Below are experts of layer 6 (counted from 0) of a mixture-of-experts language model. Rows are named router (the router's row for the expert), up (a neuron's input weights, with its number), down (a neuron's output weights, with its number) and show model dimensions 240-319. Each number is 128 + 24 x the weight over its row's rms, rounded and kept within 0 to 255. Numbers have three digits each.
After each expert's rows: a language model's description of what the expert responds to; "comes before" lists some tokens at least twice as common just after its tokens as in all text. This comes from a sample of Wikipedia text that the model never trained on. Tokens count by the router's weight.

# expert 26
router:143114114128122115120114184107142084128144113156151151167063103110121118117136188117136149128110107127170131113167111117150106126131112118098126165120149126101115132142125118113144120147147109131091133136092125143135172176167133144101125110
up0:120110125124120122119169139123149134121135098139128145123147157160152117149132104167182143169081134135130084135127119148166102113094112144135126122143104122114124166117143078097107146104164154093123151083128125081111162097189079147130083123
down0:119088163080167096088151122107148142089166143138176151092094161159107121156132179114161165110135083097113106126118166100093089108103159141156132122143173104094144114163136158124120133148086114097104177118166141138067100118083103145141104136
up1:135113066142120088164103122112107081114118086109130115172128138119108125158141169132082135153159125110110130085119144158128109141162106098144109119106150118092130159143127097146138090186177124142159132136079125148142105145129136131110150132
down1:152163116157170163142131120142099145169107109139080114123177151124128119150087132140148138152126114118124123106144144098146144130152088164134112108174100146128130133105074138166163079115127156136139168164134121189106161124171105135107079130
Dashes opening bulleted infobox lines and field names such as Preceded, Succeeded, Date, Release, Coordinates, Genre, Clade.
comes before: ":", "ed", "1", "2", " •", " by"

# expert 10
router:126115161142124138170127158134132086134129130119131161138122145144147085141133111116134111122100115125117125113154154138096140139130124110149117118180169161099098157207100126129127148111168123142065123147108127160156176156153136122137112098
up0:164083175153105130163160126109139129114118115131128116153138121202141108144123113151102091143096157105143132151140132163128131107123107134169130045087132142067141157124104104096149125153129152106106101118110118142110123122160081151074141145
down0:095120130130122083092152188155166160136111120182117086131085134134172119146096137125101155111129104108146144188128141143119116137109144142079133161135103148137127112108149135078172113164109082148111088122114165119144148178104174122151103163
up1:113110133181153154194152166139121122132105144089142172177133129133129099140121155121117147130141108157104092144124126142127122157164133096118094136164106160069104126148128125141141148125136145158090138153159113127147192109150104106135143095
down1:128107068121123123098107138121120116139105149157104117094123119090119154113123074157112108137130144115150138162107144113146107153124155160128200082150107109138144141120144127112164161132129136104154158125130124091112068106127159118161107097
Word-final pieces like -ed, -ing, -ly, -ated, especially passive participles after was or is, such as established, known, used.
comes before: " by", " to", " in", " as", " the", " on"

# expert 2
router:138159089131129117146138134102107093130138096169133194164090126143120101137077189119137105117113108124117144094132138129130119102146098146103115162115153087121128092172147125112149153162122046137145126131137143142135140096131113149151129150
up6:139187144122158103139139156083155131131102169156152096136089107145083104134136139132122160111163139105114100112143150144124091132128124141144162127133135133132112109115147134119160144126141104149169128113088144164154120153078129106114120138
down6:088116101131101117126075142168130130050144133139145140112163136154161129116131104071107121187079176140126163158089153126106140144126110109066136122149145112123088152131145104109148153120103126135079105092120119121122187130151147154157159131
up7:161107088116169142118168148131112108142134112095082120128141146111162123115103107070132130121147107134103157102101117097094119117118112148113112130150031129122070115116119106102092141135131105161145127143188145128117112116164139162116161103
down7:136113145143137138137100144115094146108156097108133108109163125135107154072161119132168131155102093129165131121130141083136156129133108075111105115151111154104135097145114123154157136121117136086135156155118115097137098095099108124115074115
Opening parentheses, dashes, slashes, quotes and line breaks inside tables and infobox rows, such as "(inches)", "(residency)", "7–3".
comes before: "1", "2", "|", "3", "4", "6"

# expert 29
router:073139132124107151105126080100149130133103121166131159110110130150144147148152192129122108099125130127093148073159174185083163121126091147164132138144161112134100140139161090102108132110140128137112123130102132167138158150118077162157089134
up0:091138144140100106118138115137103119105130134107166146090092146103120142135123148136136093126152149136123102051144138127106125065124135163123162099120120108137139114116088100096170173083148100155151133120121107109113098109143137134124103114
down0:141121165098125159095152152125134148118149114151117124103131118164121142123116128146103157138161120103098117131078134114168140114154092138144176154163170101128099121119147149119103125097109146080128123138136129176140094151146087130107164117
up1:105095163135138149131086129157145130099104157162136170113105122177135110101161130115126095112131092109135130083153146096148117102099140167137141118108112132178126097136085089106116129136139132130106132105121106103131145141147118093146058148
down1:140115140144139144105124154138123185129127129125141119140112152110141108139146127145075105186112112151133098145137101153114140158086129144124097120126090112106121183126156116113146134105144192087126087142101166146148137119103117099120119125
Closing quotes and brackets after nicknames or titles, and plural or derivational suffixes like es, ations, idae, ensis ending a word.
comes before: " |", "\n", " (", ",", " and", " –"

# expert 18
router:121143119111122127117151127096106119146109101171133185154101113133091147120144155136138118116171077120098108083133178140094132108135137135153141148140167107117119141134187126092124188116133158124099139134138130154175126111144140152157127117
up0:178128100100145152129135089127152101087155135104096166135121130083165151065095169117091129106176079122122164125099136142094102125129139137109123119159181102109132091121149140140107156088149144111108144138102141120101096091171124173112129121
down0:148141109132112149168130152113127126075132138118141071110134102134128141102133109169123170158135119148122133136128181149122116131145164125105134102102090111118118111157105139120149203175115127127139154153131103096110172134092145124124077147
up1:120137109116096133138133128125108136116113128125166126142133155123136125130097121138088105139145117122101135104061149123143152143127132132117140131162144114127162131098147132126140172176168159108152128099131098136133151131157144080127120162
down1:128163058130117153143130118116106150144133110142130183104114118176087114121164113124136126124140127144154156140121122108121127113126125121112117116143143132135162143147131164143161083137125128139087110129141089173152124107167103097113183101
Nouns naming competitions, medals and honours such as Cup, Award, Championships, Gold, Silver, doubles, often in results tables.
comes before: " |", "s", " of", " in", " (", " for"